From a checkpoint of a small mixture-of-experts model trained on Wikipedia.
Size: width 128, 15.2M parameters.
Experts: 64 experts in each of 9 layers, 64 SwiGLU neurons an expert, 2 picks a token.
Training: a variant of SOAP for the experts, 716M tokens.
Below are experts of layer 4 (counted from 0) of a mixture-of-experts language model. Rows are named router (the router's row for the expert), gate (a neuron's input weights, with its number), up (a neuron's input weights, with its number) and show model dimensions 0-127. Each number is 500 + 50 x the weight over its row's rms, rounded and kept within 0 to 999. Numbers have three digits each.
Before each expert's rows: "comes after" lists some tokens at least twice as common just before its tokens as in all text. This comes from a sample of Wikipedia text that the model never trained on. Tokens count by the router's weight.

# expert 53
comes after: "s", "ed", "ation", "ing", "ated", "ment"
router:526551496518439468519401505482495476559492506528533413533460454363463470502514506530446441449500476491545373491544554516575465550484553511509581513636472521469531564456461437548541533525439489522478497465519452516448522480431485516396445514547439575423469531529507522536576484504737531434424453505526431494465507552542498468530500507526489512490549526447496422412501539455533501526527
gate0:515552582547523499400482495459548508500532474479485557628439504510510592496480469468499450561513528587492493423523479452550495487481435462462510547490493463518457509457517486434503522629460462548567493531549363478540518471438502422424495496432484472463395492525448545525562461530668525452399417549504460450483551578467524479510573519419459492504527458459513440513515476476475457364518
up0:494456455551535509578531468489467464489524405436514401361516491439470504507480495504539494443496452391551391547474539497451533517519552533596463583422466443545463599530463526500381458419516475483531405469479531478506433494579481529510507577514504557426495573541475490516471487455409481492493565510485500540445497343573510472563448474565467614537482497536486517547462531525488539518443
gate1:559538493433554574506581520545544471459428465546451533505572501483490506510393552516478531478471409580464555529445442548431495433438508471542483443487557373495520445497517556390458481492521383568551468498489628493537535486518468527505508497516532443528504457493541470517559399572568495472501529480568421538526519448434587544522493538444541479551572550479497423493471626485489401475438
up1:440593546470476437495450385540476449592488511403570496482611513488438477487509486499537437480472537469504526504453541557580527481445493578466477565551586543496440553408464458528488504417459471531550467494564488554433517447494532482434471472456480501524485560365516510557499566428649511531462479566460550515485509562486503464517593549439519495438554528474438512509479518516359544567520
gate2:500544493559566468534573558480568491462489486499581442501529551529479413449486439583515481549503518435496482465562448539488514495607551447487543486455472535556562574519458493452498507524499572582474531406538519342519570529550497466429494596575464533445513467534492511513560527520521462453475517378608421401527543465483467481493541516481618495520510518393543489568423535565538447446503
up2:495489442489572549494473516520504505435563444535432586596454533485596563512445430431613569459514520485593525472508586581440466561552533517541469474485525523515507444535540466531599520488556555491411574506402420554482511591475543363470513526514549505504436488554574513429486527482472556431446525441441512504516501501523459447499495486528541471426544434504517517481484507601631495454532
gate3:441495505532495398481521510460402465536589505504517580453508462467481589542496413455415488483475454445472462512533519527493470457504572407533452494566587502463531574484509556584471545477455514572561474524441424474445446420546503437458471497417544520507494583581557538473494470492414543472507508511521407526433555553511509558428513492563440509510432432374431441389527549435475491532433
up3:499554533529512624408512495475453495550517510401592526537499470524541568562486444478435517516609468458490509519449481474510490434423570515472497549631523520551571450539600416482465567525503536416554592532433463532587497339498532434457601459468471469420438474502555482536518482478457563454422477471512410486492533561479509481502537508477437530526467524528498469501549491421443481471501
gate4:501594585520405556501542551453552436514485550413464534475472486460578509516460518406550547614459386516473490537479560471521434434510485518531508471452491528513398518472530503568539539554515462526525419510441463452557455497568554359566420459544435463515511545518470432516488492580483645507488516520513458574527520499474434405486508427455493568507464497508478476523438573466468444588476
up4:420545547537508515498417417563544490585486535501567425505547515443500465550502482558493460474557580574547479484567532540549483499552547505469563403584403557600582528506425468474373434515546482444520427497540526518508596540463458506484593544487610509492524534442511546479537553464504527485517531428553514573510404471539622506555465431509442487553529425479443462499476477488507423477507
gate5:460616471482425591495553509487447490542529486489442497507506509479550496491504435531384605499509474475508470454518595444419427484505431529557535487485534442547591598481472493556474584506459540528458560488511440471564419573458536554435476440505571530426504546608561447447487444511432537503480457495643586497412533469506510525554477448473516493491498470404521492481503618463438475528468
up5:494450441508484480493509572425486539464488524457477484530557546489523489557466513380569468462580486468496475600480597437475513488510575489510518515443544549518543480594521570533518552505564479536558546578463511603443428419497571414476438452519516530455464504509544497570576583488472464457403516491428448501522377507578487626532524503506526558559518427578527445445406412515484522531532
gate6:476507509488477491532424514512518498536390547505530543543499537522562536520532488487556397612485366508507480521449473479427497532560458572499484512586539554526525491515513555498552513496593429490497436531546462536537595504483538458418475446562466441575518547463452472591498450440542607502502370485528468478514663511471479490535494499397575484571506484478534490438409543536453538521589
up6:501542525482503519495547552531429500535560489493468528560474482548459542448450475406463571533477569527361550508536484458581521493492503545480534609477439473522445482521493447507458533434437520421515572467567485497501433498533438501563455418533543612485431619566520447423469536585530479415432573430449494441467509456463612485544612478520479537438473530453486503584489471474547451424470
gate7:433459592543462490474543493425560503481539471524469537494529535505483553475572449509444442534430596555542482468500430579475497511507480439457541496501519499581479538529517576490470513541459541515548486571608509484465529548506453452423507525546509560527528459524562428470507583460515562542503556426636517542403422492634460487522416574423472585410443565460525452444510492395547517492561
up7:486501494510370374507462503478508519453513530521515574556396501498505587404519523505529417485504528491587498504501442509504470514598462417434488483476462528506531524526453551426383444474526446446492496487483521542486565614466482413544443489473473494510573481431553472452585553474509630537497545436564511498563469517510439459568488518548453431488426540446527427412426517492610538490491
gate8:553540552532347490469461556460466473540506547473552508579448584549482412419438488515511438439505495487430493492540470467447524577523465503509525558539433610557550539504405508577517593527523499609496509590484500508401514508494464470468563507471511571451489508427428482527573531493584557466548473551564503638441560486499468557508548530523488488510476639445506488474448510541509498522442
up8:521547435554569578535513499493564465432541470554510487563507467431530544591463586518517466585507511539486624502531456534520598460490483499425507435437465413462496496406519459546620515487540450504526540546584498440521513513453530501522377572467541386475461540583589426581514439496534448523492502536415488481502528546437512426457449591453524467487543486593482534474529479427514527500521
gate9:589480542543429525496512527483543402593541541498490536476475474437466423419409475562459514501415465533537552482495482422513456526547491471491494466568574436561481556563500575505467559491506392552539470490470551487430577573513463543491519603386494403446520495472581460613478418543547549499497459434429488454528563543436504423547482499536446463437551539522496439471493441450513567565522
up9:473438556442425527477504419497529485581493527439589501530547517563411482440504500526573536554592538541502491420527390501449465492440467524574466648444443519511539480513502553408454503516508480544466579491487548599552553538489514507551515469510468537529487508442424524474451544519400409511534525565490543488490545477575539449564497518463452393548516457431535445584430412476401502518517
gate10:567490559459548475579437545361454597467520544543529520432485440446482500528446534466497522475555521606492486558494490428549549531468395447439539523458543470537565483469468586438560443453455554463528561464478486499496348476566472511483459481558580569543483482422557522545490517561453524496499483533546489498518522516559456584543480564443493494507530601479514515412412546572449500399459
up10:477561500422611439518452494393572503497484511533463534474526471445417530538420487419448519488516479483550486529543465552577509462452594453484525507542504435500501446556485587512622425531553512507611474542515453477530470533521425371454486521420555544472471495432521445541487427474511465429449551523408538545463564476522558443541478561455526566453510541552450576401473490539538502558582
gate11:422466554509526558524484510448474446593612469524497421471464487492497502541428463443642420518442516517529445475517553479478507509528511532419484577530554479516518452515513530467461569527535520477429472505464564586497506540528474378447479530519504524561470550476570429458617456400475528436511574538507413542479558517472421467468607539569533507567495453463528471514553592633550510519519
up11:408479533516432622504465463519543475447527507526504563485517457557477480511526494568531502576456442440589449444495592477572525537557372495565492547570515456469528576489553490466548548440530489530535627533410463422475531460461535551481540535522445458534527570498522435515537468524519554439423434469447442437491540451598561563473348551554538514426459503513507464537515565518457493511488
gate12:556546460556497502499493410494479518523548382498512496502385539505425499521420456570480508484552450444481474405560433611546479555476543581492554506500427494501446543449467549585506495492469497601505549567520501470537489514541495523495438423437501572606579527442570437548468397519441482522589535519402521528420518494490490547492461453528567546496457549540561460546411418476577449494518
up12:390510414445527507443434529501506461457446499471538497462545472483419496439558502490528530499526495504445458530427620528479448512545477417629528471580487473581484442492374416478502426542438477486461483481502480462450538563481534480512576594531489497589557561496495501460483574454585535484396553483530514484416532395555485460502498482489607455555559393538502461477511527467468448534429
gate13:579520469496400430483544592512522493376494568483477526444463515461493473481632514540489492491590440452569478443525511453454552507504489462444479618583505440535545422461541426492562432446543553530435569517515473455440519508441513508489438557528485493449502534568510499506421473423493455477460509554540584493534516508553603525510519475552630481477471526460514408587447537436419435469491
up13:558397450466511444522560444446544522421439372451534448450655530460545451522499532518504493513497495503509522523493563533456516471536461492473546411546437526530463419536445519467446459510475516440459448486464528535524445501549460474524477458434476457487491421457526475426420523566638406518464560524422370437463505392494513527411496422464492493540524506469538508584470492449487536535571
gate14:475456449428498507544478490501496487482541553547509477456513456456506520512561404542523532507402548543521483411465486515409517558604487532587487386408463547459464515492500596500457526414588543444460515510466385410572601533471525513561506585478503447538494512493515422470446496520577521547508456532487464437435549462541533436539528591511410458440528455565510377531542532512588485467517
up14:407549484459572558454471621457567551539497566423554490463511471407489475510501426499427475529557457540541486498562556473529536504498455517497480424495551519436582413532466554548499504499437526498494450514603399531489406499504457420533477579484648543516467455534471575535610484495548584550431492536561484486478520588466447503498451544498567549465532510483524426519533473411530543487586
gate15:572474461535533529487537552477487560464543573499571517456485438555500429454531506529475435546507531465442469492489477522497401478637436500493500518565503487500592493511464441466476518409553508410447524513560515430498532564518518434430459558489486538528579519475398456457395466549605512506563368412455390462538496573435437436557475456502525530480470531588492469401484520427481519496491
up15:507577472498466551483502521452583513545494415513417451465464535508458487519628506439533501476524505464384507508566519427448489445492488509547501467392536477527475471431505497470534490567414520538478504487426444538514545452552574420476481495505497500529431555555482521414491574519467454463548627530524576527448500433481427387410398520568490579443530555515490554568433460496513496456625
gate16:532512504552481562589484484501559426437565427545473487495491498535493557508466532456648483499454394547511525533532479511535581502463446506538537513376494474485468532477540602464526455479603421510502451499517530457568458599535468512505479470496528406409457507544539475436531452477482456489564520532424496545481437460547520432533464590524494418474529515383530355472401478533548520505431
up16:420589515572571464439603554514489523509503462528436525511524443457504460550561522499420476427537597507484414503519454523439555510468427486455526502443593489492475469589523466564463499435365563497419544463548513586547449518588389510517463508428504573527487438631467549491534477578539497475479482473544517503500524507463445566484508445500612527559443555592501481508541471551471483464471
gate17:442511504492478569515570512476402472504583501560459496477544519547497382490474530490476452394429500570555543567505548455416517396527548472465560534430467506464487529508598497426558445565571531440568528535564509553499554561503514441508483510541458526509503498415546442485523502467514543483554518544520505586487401424483555471524373484481473625509501542449420501468497503665480474518498
up17:447609483542479506403549508559557480588530449444521488508492517527564582518468510506521450489600523482528569576414497553440428459452558579507521501474529465532541484486499558462490631536578472584561447505491506528463574559496513450477520478510524532502545494470613429536537410555595467510561520463525487522510590381472471510535445579595496539463467539479436421568465498528476498394494
gate18:493529450501513437544545488448487462579626543498472465583553500562537477583584542525509558427479430454445491489516552467434536501535487482474564573570478419515584439506474505543525526575472485512489530486490425566575566423443549482457527475503558492584463573641504567482535538430566458505467506571519546527412533435605497544484517384367506537520452511458511478534513511465450513518499
up18:440394455471602483548549495518416384507578471504502451500536541517395504565609495571480475366531472495472499494496605500560523495500443478433543534508576473479509517512468550421519501537433466567442491534461532417514535501620495508379520574533579501492493554583469498494540490474547546455498469498429519517397527475484481501427408481487564549507532487440518435491563582572488532500516
gate19:478489523526322464557539504538567453534533487441525478523552411407605485528521541570529509549480548612528474529624535473539517475447544581538475498514552569475486504502549523544474520478500474489556547505514481411502470514466477539505536541499414440468515509518459491529508541584515500562469459430468437469465438520501531564526465508581443449504439550585461469622547412538620537580432
up19:475446516450459485625524472475510465495606481531559389482439600461511570516599509448455487462517474503533473473568526535512443493414524506410439490556526567450465489410550472458444548548533465415536498594483500470458550477516575462548528568473566489519419537520524534549436570552600427525550481512514461440467435452494415435521477568482448393496428593530548539538462437509488494522477
gate20:528438408566472537562466487493470408493446493541414452388449461464458538483440517505536463440495590456462551426545405548475551560553509590508577555419582469453538561485565508554476640566522486525543478525480557505475472574462524528558481412505470583407518465583447520537491435447459531515575531545498452537442563396482437469485477536429489558464434511523470503522518470510524467506465
up20:538483582542502481482628459558485523537509506365559489536547632505397460488513553511495494512534470531484503471467427486400432423539529437458510515553448539532469493500551440493499470492418504509483488506516478605542489435499576456402567474463505439589547513393522456475532587503473508383442554446602549546541465444512487482543495509449517518441481541445507435503412524552448530479422
gate21:486469517524469415452480474424513485456497474448462491445591520496546516523613530457542466461435476535475383429448471519446546563428534478621548492617539434513516531446538447541431503458456472465550565544490449537528415422501528488454543471549461565497519462452478468472517530465559454412391428521576492514483558453555437524410477564498528526533490555484486525404497419470487405574423
up21:565497525519527600548512589526572454509544463476447467514508515533425518413516422407502554519538472405441581507469399485484516457482442583459447593402512566456546553533489452514491402481454525524478509444540476569413557492490439522483442536579561559460392580625519488542490449418500464509546518509424541522498494505544536490480544541483487497463486415524462559607464473530520460522576
gate22:520443464558444558491440526485498525506410458460463503492460522461547485469562485465561502393498405445451494645496457502510570559498500477557496569537501411508623495480454435458516480547523561461461515521506556502493515595524596495500520586537437499490628540502547549449544492497516537476518630424504520511543479481424368497503580529590440489450459466529546467451604480536464475474528
up22:512562537493471501502481432529543465519546533660556607422516462583514539456519468420495560551499478412470507459452409465482520627430513455507444502487465555520410496488492524436459439518543422529413507474454560534498506528550561447494554602548499534415512542523471467418446446557434523484565467407482549549472413529510563530446565420559506529555431518484471461503501445530499515429465
gate23:487489426479428547506496469473439521571547568488526549494441467485491540512493496418391522516534527458611497420428587460555446564403500558472457498613486413515467505393570497543438614513494521522490469490509509486508480426423515511400419468500519529505542578421531529573489570492473500483436535559509469478418564548594510485462462571562505549540513468556505471504520468364474532543450
up23:466469443457470521519511535496479537451530404522474508522443525509570506543578442515585488499459543535500525526425439487489493482505531403451560534489460636481574403505519554411468479491621511371511572531534576471531490564571541403540484485549448459417434540456536389408534490459433557565519459487451483575503480551506476503526487440558472475475459561509490452503505613539512569537433
gate24:473507551522506503545466483475474518431461468530446497543400473492504575505487463515503542607465523525521494434478449469527418476529521489597456437541455503599406500545482509533587539535497591481504520536362405515507518466519648612494530522381540516573563480623495498466500534493489546566537540579541563571405481468492473474503566482515534506497485452544497536530573602573520487510542
up24:466441505515556450437515497501406441483504458534442563482449477444473507445510405532583446461506532518502452560533475508522502496536529631600477481546421550359504472506539409472531500422436534511558533557466516489369514482526516478461475550522486397464524489483417535569472523523455429464434536503528426512419511476566530506416537489566539425521590501549372534576527528545471485514554
gate25:421513531502505532446450567532543470430458530476457484471448545528549498553488487501494533550483578528434460506507519589607459530571462515551524493532517452419557489409545316536571514459509566416550481571489567508556443485451526465484529492557442421580522485443519476528480419527512444485486485448507485479457417600558489412577520472426544444441528461443540446506493507516500419625469
up25:564582545515414450488433491534508569505490518570439498465552468473501524546521498506395522450485476500574571440481450398545428454529509482430382486611532502496437437529428599404459438446583510486496512504421457549482547483479508580512519502456527473446577433504553482475405522443506433446510453530409467550545486529463517598478505527571444568477447572465535496446515515522571422489557
gate26:499635623527479433475497526536504438508494472415449529555549524430484437528496538528388444504525482527482445558438484510477422470490512410407510508487568522487504434489445505540484454465480561489471573475458413565493443423548521501512501514427512549554402455507509581452496547538499491457507327529400501506457493564536483439581461509521470489511494532462495439449464498367510434524433
up26:527524540497513515524516440530561446460554533472421536465638412447430503555467503423557400439467634444430551478501503494453544533555450541380458570473434589397492447539494509447525491520560505539512502506514399402457440476505504507417477519538471571490539508497461472492493518563530407513525503447535624521474454516551486457446532542417484471524455507513508419478547449481420457541520
gate27:412440441545480450504552563488443395547483505598505463508538601513446446509557501518518472499513452571512504471450474544470550515560519480489475538411519499558521489541516502501489495553606567532554600526461574487407484541498577465494513464483550546457478519459401376473593606554529471407443512532470488441494452415475438515467510465557545449417532523501470405523483392598477493535463
up27:530453565472553515436453440454443463504418465452560557578471497499468651548469455493488535417423526564447605546493457474502514520536505532562443428490525511403496512428509567454487552525469484512515579484514510465490515470528456489447529531442502435537511535552456529494459462481400466393533545575475489504551491597525522491525355522473525457508599533485511541517539498393523363515578
gate28:437444558540538552489483499520538533415494520459553412520583558476457552493450602422389491519495477501474462511512435436454545514460478461557566546511551501539574473442516478532534567476411453466492517581519568443579587510480482520383513460526411499514424513604505440488551397450501531550468450471552499537408515525524426522526381559461434487423564434471518505426479505470443484477463
up28:558437584479603489476492567437439564453456509569520524566478557452487425503502465538407485497489525420551454491447486458482470570501397469470452587427462502485607529544522550531433459462488492539455543527537491518394444498468493447445496417548608567476531479447542528532599557565469473426434470512447514487429404470493565486528551521561533489513466530434441484559637470474502493473546
gate29:551476404518579462506441511485548518499500534474468457540502400493543450470500501468566488478519544481444539444542521515484507574435481576627532466564499537556582587515534548514413509552469535506481495467452442505499530494431492451416446598532551526466478492489484504460429435414521537360461500573427387521562604450441483500477512457532543601482456496535461506438461467512535356507547
up29:381475437460582446591423524438501452451518462454538496490488397539553458433446539527577496508473488498512561541444588485477534550434499551501537460534536488625480562531561624524471427564536502489500447396492403544447460556421535451495464517569555544525473485459550487450484514541448538475492525536454444478542522439484482556408509502461596543446440534472483562454455546513497444528393
gate30:551550392569606427451451511419458470555492451454488409446472461542467545612500483472499503445482449546447654504451467517523479523520476460451508465469472520549484399513445488552497546477526499516568564476437482428492476468522573481532515504488444624524433567498565465483542558483545484473480459426412444410504530555561418483529529510472514552441582575463539497522456411467573483463562
up30:470543498518468462399547528489532517632519556564494552516470659516459498446500522544549471519537546510527449496591411540576458504506625475554460461468420393517452569562496486513458455454483411549552577499502406488443501469463545385514538449486426559429563463477423530567522505505538544486514491503539557405475531499579528515498508474516534487496501488549470455566484395501542468524430
gate31:537462516419554463533517468437527542476529464487514538492429546521455545535524489524502527460512564598541494573464498490513507487476535428472426392527413419547551512509517461494440518553591477394463499474484391483466398470486542521503545530403491416437520506513476419500431501479555459508485455544430354401472494613463539519475623467413475478518533562429476529497470566458440449530533
up31:506591463502405560469549490510533525486469556537472553547461523551524528539491453495510612537408468381478502496548498465515599503579410599478443532497503489462449512485535480463473501501369435546544590466472544560494488558538462530423498536468459557540523529534578540494559566465473462430477518538469533534577445441485452448609434511544366418543478461496488471572593499489539520541564
gate32:490484507535561388522625531485419473554491486393512552511480487478544583546521575498582555461535505439530452485475504424496495444519571584396556543472507458477513472518564648464509585478457430517602561512549461542495563548497517518556494586486534521481489489505600467524542495537508425464416478473469537468489490407441423483477550529556472546502610498448482523551438423478546495428484
up32:484464568454489515463567534468555537484605516501467520538544514534495518491472597551444441513507474499514506448422536407461441472465535407501507518467511504516575553537364422559400524526491479540414496487599442485552578431508487541480522487492503528488437547497408547453588615503564467517508436565510585493490483543566519558507561416564454540454490489537506495560615453419491606508461
gate33:449514528410451507370428543486538474544498449435415537477505477530493562482413428449542640441478517578531488536539517491452505464449479428537454534481509462573603619484447535513455464474442562605492459559474425523447441530461479441478551428487544519450521479541570472564497442546499507543478487531469518488505530493505597533461503430400428563488405481461480479475499573543568537538437
up33:540553525500530475504586523480550413471516519573518488527470589562416510472527520523550358493507462485552589515449460519476528542557518521495550496473467557513423447456443519495481437569522465399437545469595444425519468467559544529542460680481443408557507548497480423565498523471449440471476536469557543537471501548489385466479518522548509472533504530493578482527532371556440503461553
gate34:566460562497446500539547477485509531514617473548563571536510515412492470512604407531561564409518531487477487392542538488528459498530461387431433567525454468510556542504424450483558434574480517509493473536526495451415547440469463488496524504426491514426418649448488403495493511454469547489472519483465410549532537481458547551567505525535434535566446531524464473572539568553489481437569
up34:472555548512476540476468504530551490565536479415563529566489493514522371530563463591575517381557484405491509443489451499523528474564483496518447542516446495398584556479422445567495550608411490488477448476438537477520515533563509573456604500481546502545457558532536499500556441490438512564469545516494485663546513549541509546607471483509464475495428539546514459526544595461525500554466
gate35:515549546503406498505505495573438501498421493578524512504462496502576592504534436505470410551462512523445579517511431493465526505477514446484598516566453507482492501506521456544537469440532403611555538524552489587436535492408436598501472399527479394403512498553446537514500530534520482557431486566527497545471586471510482421468480522466541500498440545520394488521453434554558426645505
up35:457448512443603505509508500483504457540591460429535570486625533480501435501468464549434597456551416473574393500499482535462568421450509591487441563471551483462477515468508486448392530550537606470473518536494504530424516485511563450518450509449525541574419424508550471501496570519505477502537553405545479458458445471493547563498542502526443447514477517472548443569455533378447572414547
gate36:529528513455442487549524510517504464464521529468411484508410497520414466519619568528533523481516551544548457423536474466542515537483504620530473578371462543591496467482527464534531532475503615478512539447511520448463543480553439562429465590462435489486447487471497457570429624413488432593474539478403479432500403495540572474508544562504504563446455495467539441561445566486514485521445
up36:560517532543575461471528496506585591426505468430579468455485445464522515453488438523472470431469501497495539548436518556444525424452445438466506533504426509540526487572468481478480423478535486536435481566433445424525462559488505443607497483515486493514532506551574423371442484553462546396531459561493530554463535419577450524538547451552569534495455532443460563503636546414543499461597
gate37:526647473545538508518551545464494506609466432488410436486479437503441430539518523573511469551450482466578484552493555436565448472444473466467464476486478559546526520526528609585497544508388534469412454521508451451438466483514548458468515479559581509525481442544562462513523615428489507470428454415522488456407552503497472529514505585510546542435537519494554480511475520538580616494604
up37:492402451396487458548532492500463568574452589577490583470445483504491416554599554498471552431458449434455540483517531550535487420443515508453515519617486539513473491464505537523471549571388559438406480438466389418458505399432458498451481417490514597467477551497507536486511548461503533564517507519545539500497462462573552567478582498505454498523466482520524544602543451444467471549459
gate38:490506561524470458544587486495431484613414587540510466525471462492527464541547584508432498502450553393566476439472473461531399551553518513501457429503468518410458523373552500554497501539489460514490444455554517404510547467466499428442498493473524474439511404511413521529512519392552536438508419507439416505442436590501509484569529501446495460478507519531482524572435458452563379489562
up38:516425551502515548429510459499628531511476401548463469497534525591498522527470566490434501507527376428555495487461612593467498486475486585449544488535442533468538546495441593464486526492519492500477438538499518438528500444448404631561512411518514488431492456509586511460565462546507571476498511497478506586508529540522527546445523512620543514524516432533561542432614567427470537488466
gate39:537479479490461498505479433480401518504519493557493530360520478571473552532467441551511453487491525572444592474422473489470556607559517493569461561487505554457422528459504451471512468496495581482536514503536408509465512497528505497631554463481514484435537506410551546506421552467573462507501580550448518517455587642483511524608603411466537542510524612466513516468483539554532577477477
up39:586519484453456532562477523502579490548539497460537516439500485488519519473583472411542448467549454464451415356482493560509464591495558473522534394574525541464490542443496470548520543495563468457510476467453480552475574482568467537535426528557447544385458562580455438469451354428476485486491499474455394531491469565465482459485598488468494480472475464543592392476485508456582460487495
gate40:437519484515469577452466416446475476433452505589437490475512488517465504437481651573501446499429487506486509463513516518496476500565462564475454456477482457565497502416402516535560443522584538522507522587506433533518511488511556458443492559598500429569504389441481485522421422560548581470429511470496414463460559447420519505420475501447449572493510594549573533462516503411501507488600
up40:500506522487481490514546423487472513525442554498471507423551526515485494586541494505625602568390420462555439540521469543525440470452503472594559493588535470478447559463482461458483519480459491579467492490482529535449417469480465462470441495461470448482490476456503472483395482441481549422480459397460402429458510536485606549519538563480453466483512468393478527594516456514558420654469
gate41:404590537483484456519516470573611469498548480568532479555453475642540513403416588424463538488560494506530485517547498467510587432412523463512556474488524534569515475427477544507541467533564541489516508510464516544562538562448490561507490523551553506514447540565574468505470498522397555523530505448473534528479540545558436508411549446617548514571463508450466525493596402540612476540517
up41:478496603413496477454563529547481543457458503567499620551496500539432477588522522556455534464515450523555460473409393449528549447531552477496487519510563506574533582455515502464465542606509447560491512440508529521493617409483502538485546504506523501559531405503495537550582456476504520498506500484480526564449495554501528562511423446616563530604439478582462447387520438598518516443506
gate42:460532526526407434529458561536453484511483567474418506493479431617574463503607549554453512392413602507471532467500453527518526475538481425491447521517438533572500549485514525527573522528570527522411493481403444479549530450589453425528556474517395511478455414462454588481489449522521434547552429447466431555482478494523444459517428403574500528557493589512553489506471439493559473497511
up42:512564504598527498545564493520451512484540503573548541459448560449452447567508464514412536492495591481507520498525523490493547503519514477570452479489477560498470553420518464527464484531481531527594461411501458498558616481517544442445472508479488492428578456442388486585508566468475499504544551441488430454408486587420484591533459507392532588537509485546442575576450365490611510484520
gate43:554492539491444467564545478492458505535477583476532469609437480495394560568556444473466527529528512467522583433485499462438449495490507574489537551334404558528535510524505534449530494488514459514493478457491459472547487476527500454485501468442452462508496433470397482571568583475445525411410470427406498474459465489439505488494530487418463426451434448511529514463384623564542542489418
up43:423535475540549412478442460563467441569569493525542517540524497478559550454498477597492516448492492511509490648532607561495449457438468483455524543584489461510447533542612593530511574497429489523565518440386524501477438470476578469507544439513530509444443484516556529499423500615493442475523482486550545576469451444505537527440473584518430514552503583534428557569516437512457419475520
gate44:567537485419510470561518493513581536466459466457552485527521479493529495442431542550578480564618509509481446485557489513529477452552519485432492544578524501590529509453569575541403501545530581502594491443561454537451549486440493444472394540536551541477518476499534498499469437493552617476471488546540453491522658442497550491505410524445531505562527456557445459566395454390520438482543
up44:592548516405447440533428559443461467456477415556512460487480505484596468447378578486491503454514519382483591446504460491443501556548490524483497477579452554586527506502526536547504447567474522493537502435541562424488644473459510500525557485577466521460470458478569417479518426474543538536495482481547362490512500473521452511499454499488445428509470466561567422509508511545517360464489
gate45:478463455488530488572493416561473537455485460563509502494474394512612541477572477388476479485466518489405487541419566405512474519409458525566506510522549511600544541488390580464509527483552478402548494480473473561445556549448607545524441540569486475411573611503506560473471505482472501489482508513513509616604539548446544445436473538556483493468520484507401506448505523507532490435529
up45:505517484511501454497591544428478481544440410513517539446546580471530600551512567537605479492520526449542460558491498541525482528488573453452483470460549529492550478607498508506560531445436531452371540491538528475554365453637555459531472458510443561499456473518457475526569565491488482510576511546540503422489452526431439529525544575479494557444520607541555465493512447619419478456532
gate46:447504452496492442507437528355553522484495516474530483520438496472497562532641465516543515414499516575524474611487503443585463478413484532515485541546469483518474494464533526398464585541548511460544506523367534478482518504529372521592531564465509430521542609473588499491550493520512419541520543449499470502510500552544439497542538471540423508431421522501553531507486526467419534638518
up46:455469570583585593503524471520474489588478552462424471483441477490469557524509482547510547517475567477534518447463535485480461576427534577575555470522577559486456561573437552544462393423469514449491530646483493479521466435537422491550576454547450447519489529550472510485468606551531542549517546500548434503515492441529467520557535510462418525576390570530528521504574533530527550581406
gate47:549506482496547484523526532596404455470478407444491511558486512537484523472436499509481461560575562602448532419515460537570494440584439492562498483533412540490597444467538398484468512455523579572580586555578532534483516512514413549437478470517443468514460484532479575471560496464532531516403542545554413448434576475526472536552484440530472484431543483433405473575489433415541501447487
up47:438467595526433447442497518545551451551507510530474518489573550418545456466574478509508480467440577537608548508430473507472498533498487388487427479457455423509489560430545429555617507462594408471394467538425535481450431493487528460446524453443507445461487487386417420526473591496515442473526508513509548453461503493576491451559473548506514481467456588492535539515404494558492582465498
gate48:502484513472443535523558543551557424469538458435567463545542498419527486384450481429529487617536455566517460506465435392520540407468443580518518377549504472523462505492546496513429439544469545525554498468569439456444486604490500560534540591565521450540490457594450513531532517454548496508428477464565504583534566501483543457582428542442516506538559434537490575524469497507533503598564
up48:513457389530557473417484539544424561535398488584426618450479511508513495589503567558560476448508509434472569510505516547511518529485524448512437574462483507527524485531511537512501489515483403556435472638457539506609545511554554524455443337592478578472431493598449503458454470481516466511595574551512513496477502504470533518479523524548474491464442535545493498576500424501554539509452
gate49:519518449509413431454491568492511427503565445445517501560589544507448441455500473450425544512519525560472463439512479532520494472443347518447535504532517504439427555481444452486520458567495476573553523558370468432464510471447492569475581411510475570520554554399501442469507502566541506554444509496532519484416522561452445481446505517388511440454441519448524481487478536594450548606430
up49:575478415436500570511600408436466551536500543497487558529639519476560435553553495501476397478551457443460567524441487468424482498440550489445544488471505521409442541540448507553543429542522539465486565575465492578477478535468511552486439465479466566481523570562484474463474579485518587380505417441516519433466525475524458537493470473516497526419468552601528456507435496461400524567559
gate50:443499479592518482505488581508509469525558512518464508546432525512534467525596447536563528568434497491522644418457521453455471544518504483433460532499458606478548520563418480399472450481447517400489536541500515451456483503601599473507526496521528515397458578556497497490444632455454473489523513426520441537437567472551475513525488510468584544495459441381600460500443504526468504578538
up50:507504556486426518468448457461539465448466476454493421499470524561453526472386514494455499491509580587537453594495456471490550530467494551517538518408538391511530642447536467581481503528524509536560487535512531506639488519482419625420460484567443441527490423435465509510526455557491547514471460525523552508544479565572569431487556544444416526502415507410491546505473568511515526399475
gate51:484545539444522563536463460474585500472399415501527558552350560539455520450497428584532558500414492580505429477549504504465425442530480515522558514550445547555466446493481487510475519550520510517491493543535442409456563418388414506432525515496502484551554492457517422472436433504439561541534522490551569541533566488478554522436482597498475498447521546571515460561470606499456489408581
up51:594485588448423434586360485467540478463524480539560463464500460436572439458563473413376525565464457541597436487447510452517467456438422499440479549442566586513582537527504553498536481517457493506501445477519510472493564527420464398463447549561416545464466541455446501465499421454458503540575451527447524564505467473503518467447432516537466525532507460575459588535509520521533431536489
gate52:490426551492457509539580488470517521469501451513620608486531658504541457502539476506463478553427580568525399489508516564550483478502426597519396581509449479507586563475583506534472517460524467511441523459541505540515603539441514446537487456412508483571584543505479515438460523560497381509469574520489480565460405466486444531494480520463470584502477542463475480601486547503471550464533
up52:539482552453525503513514473554442463425514526444506496512490490518467442494517438595571489515510501475392573480571479556407489520460489425453472456547419597438525511498524487449501523524478538544428517545421486437464450618491518489479589550591499488431514512490503481379460545576511383398513518515600544496556469522493480516624497527469390529557480456448506529617541500533556496508427